{"num_hidden_layers": 19, "hidden_size": 256, "n_experts": 48, "experts_per_token": 3, "d_expert": 144, "d_shared_expert": 192, "hidden_act": "relu", "moe_layers": [0, 2, 4, 6, 8, 10, 12, 14, 16, 18], "router_score": "sigmoid", "normalize_top_k": true, "routed_scale": 1.73, "balance_loss": 0.00502, "balance_bias": false, "router_bias": true, "shared_expert_gate": true, "init_std_router": 0.00794, "lr_router": 0.00067, "vocab_size": 22169, "norm": "layernorm", "norm_eps": 1e-05, "tie_word_embeddings": false, "optimizer": "soap_variant", "learning_rate": 0.00539, "beta1": 0.95, "beta2": 0.98, "max_grad_norm": 1.0, "batch_tokens": 65536, "max_seq_len": 512, "train_tokens": 420500000, "max_steps": 6417, "dataset": "wikipedia_en"}
Below are experts of layer 8 (counted from 0) of a mixture-of-experts language model. Rows are named router (the router's row for the expert), up (a neuron's input weights, with its number), down (a neuron's output weights, with its number) and show model dimensions 0-127. Each number is 128 + 24 x the weight over its row's rms, rounded and kept within 0 to 255.
After each expert's rows: "mostly gets" lists some tokens that are sent to it at least half of the time; "comes before" lists some tokens at least twice as common just after its tokens as in all text. This comes from a sample of Wikipedia text that the model never trained on. Tokens count by the router's weight.

# expert 7
router [125 139 155 118 126 105 104 161 109 151 142  80 170 115 146 132 110 138 136 110 167 179 102 161 124 135 110 119 108 112 142  91 142  94 133 107 102 129 131 114  74 110 136 107 128  94  83 131 117 111 109 124  99 143 136  86 116 153 144 142 113 122 154 181 197 112 127 180 141 134 108 149 146 125 148 135 128 132 115  79 117 165 111  98 125 112 169 118  98 122  98 121 124 168 134 150 128 148 110 144  91 124 125 147 124 112 116 120 155 103 137  99 134 131  65 113 134  98 155  99 165 150 109 127 145 192 158 127]
up1 [150 173 132 118 160 114 121 110 110 157 144 129 145 162 145 114 114 133  97  91 119  79 124 131 134 145 117 109  98 124 114 130 109 134 141 144 153 169 120 165  93 112 116 114 118 160 120  95 134 103 111 101 113 112  98 110 169 121 168 117 173 130 124 139 110 160 109 138 147 139  89 118 130 132 115 103 149 104  86 121 136 175 138 154 155 149 121 129 107 136 118  88  90 156 154 108 116 128 101  96 136 193 132 111  94 130 141  87 140 151 145  97 135 111 116 130 109 139 208 151 121 103 103 121  71 141 127 152]
down1 [140 133 111 157  97 157 123 113 139 153 102  91 136  69 120 107 130 121 125  84 107 115 116 160 103 145 136 128 117 143 142 129 126  92 131 121  86 156  99 156 114 163 136  99  69 153 131 125 130 128  79 114 143 106 172 113 118 156  87 128 106 165 142 119  88 131 188 144 151 115 134 160  98 106 174 153 102 114  79 117 101 131  83 143 107 157 157 110 120 145  79 107 123 117 142 123 115 137 144 133  83 186 123 159 152 136 133 133 125  90 141 151 126 134 129  87 115 100  93 140 133 115  77 129 125 141 104 104]
mostly gets: " Phylum", "5", "3", "6", " Clade", "4"
comes before: "0", " |", ".", "5", "8", "9"

# expert 19
router [103 136 139 137  94 105 129 152 107 135 126 148 120  77 129 157 115 126 153 123 143 101 126 148 142 152 122 111 161 130 113 174 150  92 126  90 142 131  72  93 146 103 102  94 119  82 106 132 107  82  93 131 142 131 174  85 112 135 108 167 125 121 150 139 127 178 147 120 177 133 145 148 150 142 125 143 133 136 149 108 167 199 128 139 119 143 140  83 115 127 118 161 154  92 120 150 135 156 161 171 122 121 143 133 101 135 103 121 153 127 129 115 136 158 139 114 136 110  83  88  80 133 142 136  90 129 147 126]
up0 [158 172 124 165 119  69 118 128  89 136 123 167 109 129 112 133 117 108 155 117 136 126 122 118  81 107 151 168 126 139 144 132 133 104  98 126 134 113 135 155 138 112  90 151 106 149 130 147 142 106 148 138 156 117 117 128 103 188  80 126 104 120 108 120 118 120 142 135  87 145 129 145 126  99 169 124 100 124 119 170 156 115 169 162 165 155 107 179 127  83  83 166 188 108 116  90 113  79 148 119  88 174 136 100 137 128 125 135 130 147 125 133 121 161 117 136 151 110 130 110  66  99  91 157 140 160 152 127]
down0 [123 123 169 167 104 152 139 157 116 134  81 122  96 149  69 102 149 140 103 124 148 154 140 123 156  99 134 154 120  99 131 116 111 132 147  93 127  98 141 136 131 143 121  72 138 100 126  70 139 110 128  66 120 159 107 124 130 131 192 161  82  92 136  87 119 133 164  94  96 140 143 171 118  75 114 117 146  99 107 137 117 105 142 134 114  87 138  93 132 165 145 122 123  88 124 137  98 103 165 105 121 129 120 137 112 148 126 148 120  88  93 133 164 131 107 162 113  97 118 133 116 113 132 125 130 110 124 115]
mostly gets: " October", " January", " November", " March", " July", " April"
comes before: " ", "2", "1", " century", " /", " UTC"

# expert 45
router [115 152 159 128 157 107 142 128 129 151 131 130  95 146 152 222  74  91 153 155 152 104  65 128 111 132 113 118  80 127 116 109 106 138 124  99 160 130 145 117 111 106 138 150 130 132 130 162 130 115 135 138 135 131  99 121 132 101 131 124 116 105 124 148 180 150 158 153 120 117 149 119 119 113 164 124 132 123 160  87 132 165 113 128 116 136 139 113 162 144 109 147 143 138 107 105 136 138  93 114 134 139 129 132  66 121 101  96 166 131 108 158 122 122 130 143 104 128 111 101 137 117 148 205 136 198 110 122]
up0 [150 171 118 161 152  99 163 161 137  98 150 144 138 154 148 175 131  87 131 120 134 127 117 141 165 148 144 168  99 111 130 181 120 161 148  60 177 138  98 157 124 122 141 108  92 112  92 133 114 132 154 130 130  51 108  99 144 153 127 143 150 160 155 128 158 104 124 137 151 103 121 118 133 139 135 136 115 115 156 120 121 121 159 140 154 108 107  93 119  96 135 127 134  92 101 165 167 106 128  99 107 138 158 114 172 113 156 115 121 134 129 158 141 131 142 142  81  94 104 100  99 167 143 147 123 127 109 135]
down0 [ 99 154 138 118 124 172 126 133 140 198  80  83 141 146 128 113 148 148 134 133 135 142 121 125 181 120 186 175 130 135 103 117  75 128 133 173  97 136 120 179 121 132 102 102 161 159 134 136 132 138 138 192 128 109 147 113 144 142 135 140 145  83 116 144 122 130 130 112 130 121 121 156 134 173 132 111 102 114 141 121  74 131 183 110 108 102 157 176 119 104  99 142 140 124 170 135 105 162 145 123 139  71  62 125 109 160 111 112 124 139 122 113 141 138  92 129 140 143 139 154 144 141 157 137 131 153 146 171]
mostly gets: " Born", "=", "',", " Synonyms", " Binomial", " Location"
comes before: ":", " the", " New", " United", " California", " South"

# expert 2
router [107 169 160 127 159 111 105 160 119 113 143 125 173 119 136 155  57 137 167  99 131 138 107 149 155 108  90 145 137 131 131 105 141 129 122  86 127 165 112  83  85 101 127 155 100 105 109 180  98 138  95 152  65 137  66 111 154 171 120 126 155 116 137 140 159 147 150 174 137  87 159 131 135 121 109 121 112 120 129 116 115 136  98 161 131 118 156 135 144  99  79  83 151 141  97 131 157 156  99 140 110  84 100 157 116 154 118  95 117 121  97  78 109 141  62 135 131 143 106 137 163 109 145 137 120 132 160 164]
up0 [ 78 170 135 148 150 139 105 114 143 172 148 156 119 132 142 100 140 134 128 125 156 159 141 125 123 142 156 164 116 140 172 145 106 147 124  91 141 123 148 106 155  98 147  95 129 124  77 135 140 106 109 189  91 112  55 130 160 128 145 112 117 151 141 126 100  75 130 162 150  89 165 100 148 103 121 125 135  99  94 129 150 102 128 126 139 129 151 124 105 112  84  97 135 128  91 135 126  84 132 119 137 133 158  91 111 135  67 143 125 160 101 138 141 113 164 157 138 133 101 108  90  78 134 129  65 135 118 115]
down0 [151 133 101 191  80 126 128 168 157 120 131 103 136 153 102 147  92 109 106 108 146  98 127 139 156  96 153 129 158 146 119  95 121  91 165 118 173 105 158 129 100 138 110 124 143  83 110 130 116 155 138 107 130  91 111 137 132 111 100 117 155 181 128 154 129 105 113 136 133 134 131 133 148 117 193 126 107  87 169 117 131 133 115 109 121 185 122 115 110  70 153 132 118 104 112 124 134 168 164 144 137 137 155 135 162  96 158 136 104 102 125 121 159 162 160 119 122 184 104 156  93 119 115 150 111  85 117 118]
mostly gets: "ina", "ya", "ana", "ara", "na", "ita"
comes before: ",", " (", "\n", "'s", " =\n\n", " –"

# expert 35
router [114 158 150 115 162 119 117 192 107 119 146  93 143 124 131 106 142 138 132 134 181  69 132 134 128 136 120 158 138 132 137 135 145  84 120 139 138  80 120 111 141 110 113  82  90 132 146 137 139 133 125 148 118 127 146 116 127 157 129 135  92 118 133 128 178 109 131 110  98 142  94 115 135  91 144 113 135 105 133 124 138 128 118 117 124 139 152 132 137 131  81 127 146 129 104 154 132 145 109 126 125 129 122 118 120 106 134 133 173 140 128 126  93 156 130 126 139  60 143 126 141 171 129 139 112 101 126 138]
up1 [139 123  95 110 159 157  87 128 113 136 134 176 187  95 139 127 109 108 136 180 160 124  95 140 148 134 135 128 150 183 138 129 114 130 156 165 129 165 159 125  94 124 108 143 135 116 143 119 145 139 127 148  92 179 115 149 113 104 138  98 177 110 155 136 158  91 154 123 121 153 120 138 125 120 116 127 132 130 120 101 133 110 116 104 149 117  96 147  97 120 156 125  81 131 125 150  84 149 127 148 118 108 133 149 164 164 113 157 128 141 112 154 125 149 128 143 155 132  95 108 134 143 147 151 167  80 176 116]
down1 [165 121 112 102 153 130 126 178 109 149 148  93  83  95 107 128 132 150 135 127 139 120 122 151 109 137 148 169 128 147 138 107 125 164 130 103 139  80 122 135 161 109 143 101 110  96 157  83 185 135 147 124 148 121 135 116 114 165 120 124 111 142 119 131 123 153 121 159 131 119 173 187 121 139 133 185 180 162 153  77 142 126 149 161 128  92 108 101 112 158 141 123 138 110 141 113 125 146 130 135 129 111 111 131  84 106 140 192 118 102 118 135  96 115 114 113 131 135 120 130 122 102 147 136 152 143 146 120]
mostly gets: " Apps", "/a", "-finals", " Score", " MF", " DF"
comes before: " |", "–", ";", " |\n", "th", " place"

# expert 47
router [126 153 163 128 128 129 126 145 112 189 132 106 156  91 136 127 140 143 132 139 166 154 131 154  95 126 118 118 102 106 181 123 130  73 144 132 140 120  68 157 103 119 121 104 133 105 131 130 128 115 156 113 133 125 140 123 125 141 164 141 111 105 156  98 106 140 157 141  90 119 125 112 132  86 136  88 109 109 127  83 126 156 122 119 167 102 172 118 102 222 127 116 138 153 115 206  97 163 145 139 146 124  82 117 129 136 129 144 173  95 117 125 122 126  80 179 134  71 140 114 128 113 130 145 151 131 156 133]
up1 [115  77 148 142 163 152 107 153 122 103 136 109 110  88  83 126 101 151 131 154 160 132 125 157 141  90 141 108 153 128 153 138 108 157 145 113 134 120  90 159 154 175 131 143 141 128 113  93 116  98 132  88  92 139 100 127 149 147 133 143 119 162  92 166 105 126 158 133 119  93 176 129 148 139 149  92 114 117 116 135 133 176 149 129 124 104 130 129 171 128  98  94  95 149 130 134  97 123 134 130 173 110 165 132 145 123 101 112 115 139 132 103 111 169 139 112 155 106 126 160 114 142 137 119 119 115 116 170]
down1 [146 156 135 133 139  92  97 133 131 123 169 170 170 152  88  86  89  97 109 119 138 140 161 108  68 108 136 103 163 126 149 113 129 128 145 140 150 124  89  85 119 195 149  83 104  60 119 163  93 128 148 147 144 167  90 132 149 138 157 142 134 106 130 101 106 122 161 140 106 134 133 107 183 158 105 143 149 148 139 159 138 144 126 165 156 173  72 147 110  89 115 131 141 128 129 132 145 152 151 149 108 114 168 166 133 120 147 145 104 115 117 110 133 131 100 131 151 151 132 107 156 141 123 129 120  95 117 130]
mostly gets: "%", " ft", " million", " km", "″E", " cm"
comes before: ".", "0", "%", "5", " |", "6"

# expert 10
router [135 152 144 183 125  75 122 136 110 127 131 137 122 144 149 137  92 147 136 118 140 135 123 102  64 138 105 163 120 115 121  91 106 143 121 133 139 145 125 151 116 125  80 132 137  96 145 177 134 115 115 150 115  73 123 101 149  79 136 117 153 101 151 162 116 130 143 115 143 127 133 167 139 152 140 152 124 117 130 132 130 189 123 147 125  87 125 131 165 140 123  83 162 157 126 156 132 119  73 180 132 138 118 114  77 150 125 133 161 121  97 155 121  81 143 121 104 133 119 130 107 123 191 167 119 157 111 170]
up0 [142 117 159 132 153  81 132 145 116 138 108 134 117 128 154 163 164 121 124 124 122 158 149  92  92  86  99  92  85 183 110 151 123 150 146 108 154 178 127  76 124  84 120 117 110 165 126 125 126 130 121 121 137  70 120 122 135 122  99  99 134 103 126 121 147 122 149  98 156 117 120  99  94 158  62 110 164 122 117 125 149 125 153 117 118 140 124 173 117 114 121 102 146 117 123 158 185  88 115 155 100 140  96 119 153 105  82 168 147 156 119  88 141 135 141 132 120 110  92 155 148 154 125 143 122 141 127  82]
down0 [133 131 144 112 152 160 144 130 114 126 118 121  99 105 104 120 141 164 110 125 147 132 157 117  85 121 149 103 120 181 130 135 157 119 117 130 113 122 156  80 163 151 140 109 125 116 126 161 154 154 117  95 150 141 163 125 153 149 119 123 142 141 170 123 118 133 127 141 127 142  96 126 142 153  83 116 111 138 100 107  91 100 106 110 107  91  57 168 160  92 110 171 149 104 121  95 140  91 133  82 109 114 168 163 113 119 123 155 139 146 174 133 158 131 113  86 109 111 124 161 138 140 157 122  97 130 136 121]
mostly gets: " for", " with", " during", " against", " on", " about"
comes before: " the", " a", " his", " an", " her", " their"

# expert 27
router [108 114 119 111 129 113 152 167 107 148 109 159 138 126 137 159 118 159 131 147 182 119 109 173  75 138  94  94 163 102 116 158 115 131 108 155 179  95 132 125 121 110 121  93 142 117 160 120 145 125  90 120 109 124 131 126 151 165 137 129 157  98 171 156 140 132 132 102 146 119 110 139 170  78 126  90  70 128 140 124 193 129 108 134 124 146 150 150 103 138 167 129 136 141 163 146 114 109 144  75 112 114 125 146 109 136 151 110 168 113 122 114  87 143 111 153 122 126 145 136  72 121 131 138  70 103 126 133]
up1 [105 144 130 127 112 130 155 110 133 144  72 122 128  76 132 112 107 155 111 118 122 145 163 112 113 100 105 104 111 135 132 140 132 118 131 152 101  96 124 111 119 124 141 152 121 134 164 179  59 130 129 137 111 158 100  99 152 135 134  97 138  76 131  82 132 124 108 121 129 133 153 125 145 131  84  94 131 106 129 131 163 130  91 139 115 145 138  73 142 139 155 116 128 136 151 126 104 132 113  97 105 139 123 114 125  71 116  87 139 116 129 110 104 158 123 105 138 132 135 102 120 152  81 152 128 137 148 179]
down1 [152 128 137 118 122  96 139 155 136  74 153 151 130 139 131 151 160 127 122 171 139  83  81 138 143 159 156 118 130 126 104 134  85 131 140 131 164 147  98 159 170 152 114 120 117 130  93 119 157 140 107 138 126 132 167 112 119  95 138 108 134 106 135 168 173 153 155 148 170 105 119 138 129 105 138  80 143 112 112 154 107 144 156  93 132 145 119 135 122 154  98 115 161 118  99 161 178 117 103 127 137 132 161 152 164 129 138 156 114 107 102 137 137 109 127 115 159  93  85 131 127 125 126 116 116 135 137 146]
mostly gets: " U", " New", " United", " century", "^{(", "-century"
comes before: "6", "5", "4", "8", "7", "3"

# expert 6
router [127  72 183 142 114  72 150 108 138 148 108 105 134 106 118 150 109  91 141 150 167 154 122 117 119  68 120  88 149 157 148 105 121 125 154 125 135 119 104 123  74  91 101 150 151 163 138 118 143 173 160  84 146 114 142 126 165 132 134 135 153 116 132 107 126 136 184 123 128 133  93 119 111 104 112 141 107 142 116 111 139 173 117 161 126 156 127 116 141 191 145 125 146 122 187 125 101 158 146  99 109 120 140 107  97 113 165  98 159 142 131 140 134 116 113 107 140  88 128  99 132 108 161 134 144 142 154 133]
up3 [108 101 117 141  96 153 118 116 156 136 120 120 105 136 141 169 153 144 117 115 116 117 140 171 128 117 151 100 118 111 157 133 131 120  76 134  88 104 116 163 104  99  96 132 112 147  89 141 161 129 127 104 130 132 130 132 147 152  74 122 157 137 134 110 129 154 113 149 159 150 101 113 117 141 135 174 124 108 113 166 130 155 145 117 109 111 139 116 166 162 129 129 132 163 131 126 118  99 105 119 142 126 167 174  92 130 154 103 178 113 133 128 159  89  94 183 136  63 161 103 105 101 150 134 138 123 169 126]
down3 [147 121 110 147  92 113 138 152 103 138  97 180  92 108 136 137 140 120 128 116 164  86 137 142 135 131 106 142 122 145  93 119 135 142 115 135 141 146 152 151 143 181 112 134 115 157  94 127 147  91 128  93 131 130  98 172 126 144 101  97 114 137  77 138 119 133 112 130 106 160 125 188 118 124 104 100 158 153 152 132 153  92 169 131 116  99 116 111 103 145 174 153 142 102 125 106 109 145 138 133 133 104 158 152 141 109 151 125 126 127 141 118 114 130 144 155 108 137 115 161 135 152 132 141 110 178 130 135]
mostly gets: "′", "°", ";\n", " •", " UTC", "″W"
comes before: "-", "1", "3", "4", "5", "2"

# expert 8
router [112  88 127 116 170 113 119 142 128 139 161 110 123 141 131 110 139 169 128  94 137 119 131 159  66 147 104  97 111 114 159  97 136 135 148 112 183 126 133  96 144 113  95 166 119 111 106 113 135 165 122 149  89 107 146 113 132 121 127 118  89  92 154 129 140 170 125 137 123  92 110 140 133 121 164 179  80 131 114  93 181 157 115  82 113 144 131  78 129 135  98 119 147  75 101 110 140 120 193 112 126 116 127 106 100 151 141 153 142 111 125  95 152 108 122 148 124 127  73 111 149 118 158 170 159 167 125 148]
up1 [ 98 136 123 167 100 139 127  92 140 104 129 133 147 122 132 108 103 168 131 152 169  95 118 120 127 136 130 128 151 164 118 156 124 102 121 123 128 156 148 113 120  84 132 164 125 156  96 141 142 149 123  90 123 122 163 143 128 141  87 112 127 161 117 160 121 127 121 124 120 130 122 137 125 176  83 125 100 192 122 116 107 143 135 118 119 113 138 135 166 128 159 132 106  74 170 147 153 124  92 135 155 112 164 127 106 131 145 139 173 128 142 117 172 118 164 171 162 126 126 123 156 149 142 157 134 105 123 134]
down1 [112 115 145 151 127 137 163 143 130 124 139 130 105 122 135 117 105 141 110 139 105 127 136 112  93 135 105 150 114  76 141 137 156 114 132  89 127 110 159 151 149 106 150 130 138 122 144 143 144 105 138 105 156 106 109 108 141 121 141 118 125 123 140 106 142 145 114 136 112 104 151 155 151 115 160 117  96 164  65 119 112 134 121 126 105 121  96 127 104  88  76 136 143 103 137 121 195 145 143 113 108 135 149 177 119 147 116 128  99 153  88  67 150 131 107 107 156 110 150 149 121 102 157 139 143 139 111 134]
mostly gets: " was", " is", " were", " are", " be", " been"
comes before: " a", " the", " an", " also", " not", " be"

# expert 39
router [122 148 120 152 132  91 109 131 110 145 154 149 127 150 140 152 101 111 149  91 145 105 129 133 124 126 127 109 134 153  89 104 111 126 108 127 170 152 123  85 136 106  66 133 141  81 123 119 104  82 118 171 149  81 118 122 128 105 169  98 152  77 138 131 128 125 146 151 181 127 129 146 113 122 121 117 115 118 152 128 168 172 132 102 169  82 161 157 127 169 120 122 127 161 173 151 140 147 157 120 131 158 126 145  76 118 153 127 132 115 120 123 118 129 124 122 134 123 127 113 132 129 143 139  77 135 158 142]
up3 [ 83 108 144 140 137 138 109 132 140 117 124 162 179 116 135 129  76 101 161 113 149 137 121 151 124 118 112 150 119 149  99 123 116  83 102 149 114 157 144 108 122  93 113 103 152 141 154 133 108 155  74  67 114 153  92 122 137 152 124 140 135 138 128 118 114  87 142  90 118 125 110 155 111 126 143 120 119 118 171 168 174  65 137 138  91 113 123 113 111 182 146 107 133 107 140 147 100 115 110 113 169 121  98 125 127 131 110 134 125 108 117  97 146  97 118 162  85  89 102 159 107 112 165 116 118 129 116  85]
down3 [127 138 119 153 120 144 171 155 105 101 154 131 141 112 133 120 148 156  98 169 106 100 101 156 105 147 117 127 109 148 132 151 131  63 123 150 138  99  62 151 104 125 113 128 131 145 143 131 151 116 119 114 118 166  74 156  98 127 162 142 168 168 142 125  99 138 155 120 117 129 130 161 132 162 172  81 127 160 134 150 125 112 165  89  94 141 172 136 137 131 125 143 156 146 163 114 142  92 159 120 107 149 107  90 162 111  74 152 113 141 168 142 131 114 174 127 133  75 123 115 142 134 171  93 149 132 126 101]
mostly gets: " the", " from", " its", " between", " their", " entire"
comes before: " the", " a", " United", " first", " same", " his"

# expert 36
router [131  86 110 121 156  94 130 170 137 151 124 102 150 123 168 180 120 109 147 161 121 146 104 140 144 108 114 149 119 127 182 101  93 107  93 119 142 110  92 174 116 139 127 113 147 156  84 101 124 193 106 109 168 107 132 156  97 103  89 120  86 119 117 122 167 139 123 173 163 122 133  94 123 149 140 153 124 103 146 132 148 139  90 158 114 120 119 111 120 157 123 121 163 141 144 143 139 168 175  81 134 151 122 121  90 129  97 101 144 147 138 137 133 145 122 184 132  99  96 112 155  94 146 172  84 103 130 121]
up0 [145 115 149 133 157  82 131 120 170 129 150 129 134 116 109 138 110 105 131 122 129 100 135 122  89 143 112 154 113 141  89 159 176  92 119  98 152 124 126 110 107  93 134 143 117  82 137 122  85 109 109 117 151 120  88 135 112 125 147  83 151 106 169  98 142 123 135 119 139 106 140 125 127 167 134 126 159 169 102 145  96  88 144 138 176 112 165 120 127 128 152 158 160 110 157 149 122  94 144 150 128  99 139 136 109 152  91 118 113  99 102 116 135  62 107  99 113 157 135 118 134 147 149 167 111 107 102 134]
down0 [127 110  96 127 115 168 131 115 134 177  75  93 108 135 139 133 110 112 112 147 145 153 142 106 118  95  79 114 101 134 121 136 109 143  94 160 112 148 121 138 118 161 145 149  98 142 160 124 173  98 152 125 143 165 128 191 119 117 134 136 139 129 182 136 121 127 129 138 114 116 106 121 163 101 116 119 109 103  95 117 124 114 118 116 102 160 159 145 132 145 111 129  99 123 147  94 132 175 106 124 129 138 149 175 150 125 115 148 144 102 138 103 175  96 107 128 113 154  78 134 119 125  87 135 152 145 148 101]
mostly gets: " but", "),", " including", " and", "\",", ","
comes before: " and", " which", " the", " a", " but", " including"

# expert 31
router [ 52 184 138 114 110 130 115 159  94 153 175  83 152 133 190 120  84 147 117 143 148  82 101 116 133 127 136 146 149  84 121 133 151  99 141  87 121 158 119 127 131 112 134  96 131  99 107 147  97 117  73 154 113 129 148  87 113 162 127 106 100  97 129 123 132 163 162 108 131 108 114 107 166  91 168 108 107 137 148 126 160 133 117  87 116  98 161 143 134 124 125 112 153  83 127 118 147 100 109 116 109 100 125 137 124 175 117 126 139 105 114 123 123 137 102 143 171 110 147 128 115 157 124 158  84  96 124 178]
up0 [ 97 182 158 118 111 159 133 132 115 126 151 140 170 110 150 145 122 102 115 164 130 124 113 106 130 121 112 107 164 154 140 118  84 126 144 138 120 123  93 139 146 106  91 105  95  91 147 129 117 140 115 118 125 118 103 105  86 114 128  96 128 109 135 141 136 134 137 101 121 127 123 126 131 130 117 169 164 115 129 125 139 140  91 168 132 175 106 128 141 115 108 112 111 152 154 135 125 147 162 124 141 110  88 166 120 154 145 104 103 129  96 139  75  71  92  97 145 133 120 147 165 112 133 120 114  82  65 145]
down0 [123 104 128 159 114 116 125 140 126 170 167 139 133 115 171 142 109 126 147 157 142 135 152 107 117 142 178 117 148  70 140 148 137 125 128 100 144 144 163 151  98 151 102 140 137 139 126 116 106 152 136 121 106 141 113  79 106 130 161 112 134 131 102  82 114  91 150  84 104 138  98  85 119 137 125 101  90 143 124 135 115 110 142 129 124 147 103 167 111 128 146 158 100  99 129 163 121 166 105 117  92 130 116  90 112 152 168 123 147 138 134 145  75 166 139 152  97  88  82 150 106  92 132 105 168 127  97 126]
mostly gets: " Jr", " Canada", " Spain", " Belgium", " Scotland", " Australia"
comes before: " |", ",", " (", "\n", "–", ";"

# expert 16
router [100 155 145 143 128 129 116 141 120 195 144 152  99 100 132 123 137 160 172 114 145 168  91 144  63 141 126  96 153 168 103 118 144 105 118  88 138 135 101 125 126 122 124 109 141 120 115 171 146 147 111 132 104 139 129  76 135 124 147 127 113  98 163 106 147 142 126 112 146 101 151 150 149 154  96 124 127 120  77 104 145 160 101 108 127 109 122 117 140 132 116  87 170  91 141 131 165 181 156 141 100 127 158 114  88 130 154 172 169  77 152 116 132 127 162 113  92 104 123  96 110  97 173 149 103 161 127 113]
up1 [136 153 125 124 101 124 136 140 151 100 110 131 139 165 154 145 125  91 136 135 122 150 109 130 111 148 133 150 127 110 142 138  90 140 123  89 143 111 118 113 107 161 158 142 151 154 136 116 124 147 160 143 118 126 140 170 142 121  80 134 127 115 148  97 138  86 102 116 112  98 135 119 118  87 127 123 141 131 153 147 107 127 105 128 121 133 125 119  89 134 142 151 140  86 143 109 114 159 165  86  90 137 130 112 141 144 144 110 158 165 109 105  68 119 132 127 112 102 155  91 152 116 128 123 141  97 123  99]
down1 [150 156 112 105 121 123 148 150 133 144 123 142 157 139  88 159 121 112 136 111 110 146 161 135  76 102 142 123 117 154 166 125 170 133 152 152 155 164 181 189 159 139 137 125 131 126 127  76  81 115  98 127 110 140 128 146 158 141 145 101 121 181 136 109 120 136 124 122 112 129 163 120  93 123 169 111 131 111 162 136 177 107  65  89 115 128 134 164 140 140  73 139 139 140 104 152 150 136 116  86 124 155  98 134 169 126 134 146  64 118 139  96 158 145  81 154  90 149 140  89 106 120 102 128 135 151 123 122]
mostly gets: " been", " was", " made", " released", " began", " became"
comes before: " by", " in", " to", " on", " a", " the"

# expert 21
router [114 118 143 128 131 120  98 139 121 156 126 144 124  94 135 132 126 151 132  96 149 119 125 108 119  50 119 120 164  91 145 149 145 121 100 146 149 166 104 119 130  44 110 109 124 136  76 113 121 107 116 127 126 126 120 129  97 119  77 120 115 118 159 110 174 120 109 102 178 119 143 125 118 106 130 123 134 132 104 108 131 148 109 184 124 138 158 127 132 144 140  96 158 113 132 180 123 125 112 142 131 124 114 108  80 142 160 126 162 132 145 119 104 132 132  99  99 112 126 130 162 116 153 136 122 103 165 119]
up1 [132 116  96 127 108 149 149 153 145 122 120 105  96 172 118 115 145  96 122 129 138 118 111 120  76 151 144 113 116 100 130 159 148 175 147  99 127 142 123 114 128 113 173 112 174 133 154 115  99 150 144 134 136 112 142 155 132  72 133 114 127 127 120 151 131 137 138 144 135 118 139 127 184  95 139 131 151 143 149 134 101 150 122 153 141 102 120 145 133 170 125  89 148  99 163 108 153 136 100 134 124 167 148 153 133 120 119 164  93 108 111 123 124 130 140  96 111  92 151 138 114 104 115 128 155 121 132 137]
down1 [ 75 144 129 171 117 145 107 111 129 102 126 177 126 144 152 172 141 141  82  97 102 131 146  92 158 154 166 142 137 130 154 124 112  92  88 134 190  98 131 149 117 157 125 126 161 122 135 143 130 170 115 146  93 122  89 106 164 138 130 148 119 110 127 121 133 103 136 124 105 141 150 163 140 116 138 175 131 126 128 159 108 109 120 135 123 129 162 109  98  97  99 106 121 159 126  85 147  72  72 157 151 103 127  93 139 132 159 108 136 117 141 141 164 155 146  94 156 134 155  91 111 137 128 135  97  90 125 111]
mostly gets: " ", "–", " −"
comes before: "1", "2", "3", "4", "6", "5"

# expert 25
router [140 165 146 172 156 100  94 131 103 153 115 124 175 148 139 125 128 165 135 160 143 144 126 115  76 112 122 159 116 134 128 150 117 108 170 106 122 136 117 148 127 136 121 120 168 149 135 149 130  96 120 113 116  76  91 146 133 164 122 112 132  82 155 117 141 131 125  91 134  81 169 103 149 164 131  92 118 110  92 143 127 137 107 115 117  94 149 113 150 163 148  97 180 145 130 160 119 171 170 154  91  65 101 120 105 128 102 112 146  70 118 110 153 141 136 122  74 125 123  93 158 122 164 148 101 132 142 138]
up0 [108 180 140 146 152 155 134 134 110 152  86 159 129  67 128 105 123 101 159 141 131 134 135 146 132 120 143 129 185 118 128 109  87 149 169 116 124 108 136 131 149 119 159  98  92 143 112 141 117 140 113 209  98  92 145 146 139 155  93 122 148 111 133 104 138 117 137 112 151  97 143 115 120 105 147 132 159 105 120 120 130 138 126 152 177 119 145 184 119 135 125 128 173 102 126 155 195  80 157 107 124 118 145 161 111 117 128 123 143 135 162 136 130 117 150 168 100 122 145 137 156 151 127 107 112 112 120 197]
down0 [100 134 120 111 116 132 142 124 127 129 100  98  81 187 131 138  96 130 123 144 135 118 102 104 137 135  94 136 100 110 149 124 124  97 100 110  94 145 116 134 139 115 103  76 166 118 125 131 123 101 140  92 125 142 162 148 135 114 131 135 119 153  93 125 139 139  80 118 113 128 140 177 146 169 143 132 139  90 124 122 109 138 114 162 129 161 144 132 120 101 117 168  92 146 128 121 124 133  95 135 100  74 124 102 133 101 121 131 101 108 175 110 124 116 173 118 135 156 107 127 109 117 121 170 151 101 173 135]
mostly gets: " use", " used", " development", " support", " services", " work"
comes before: " of", " in", " to", ",", ".", " and"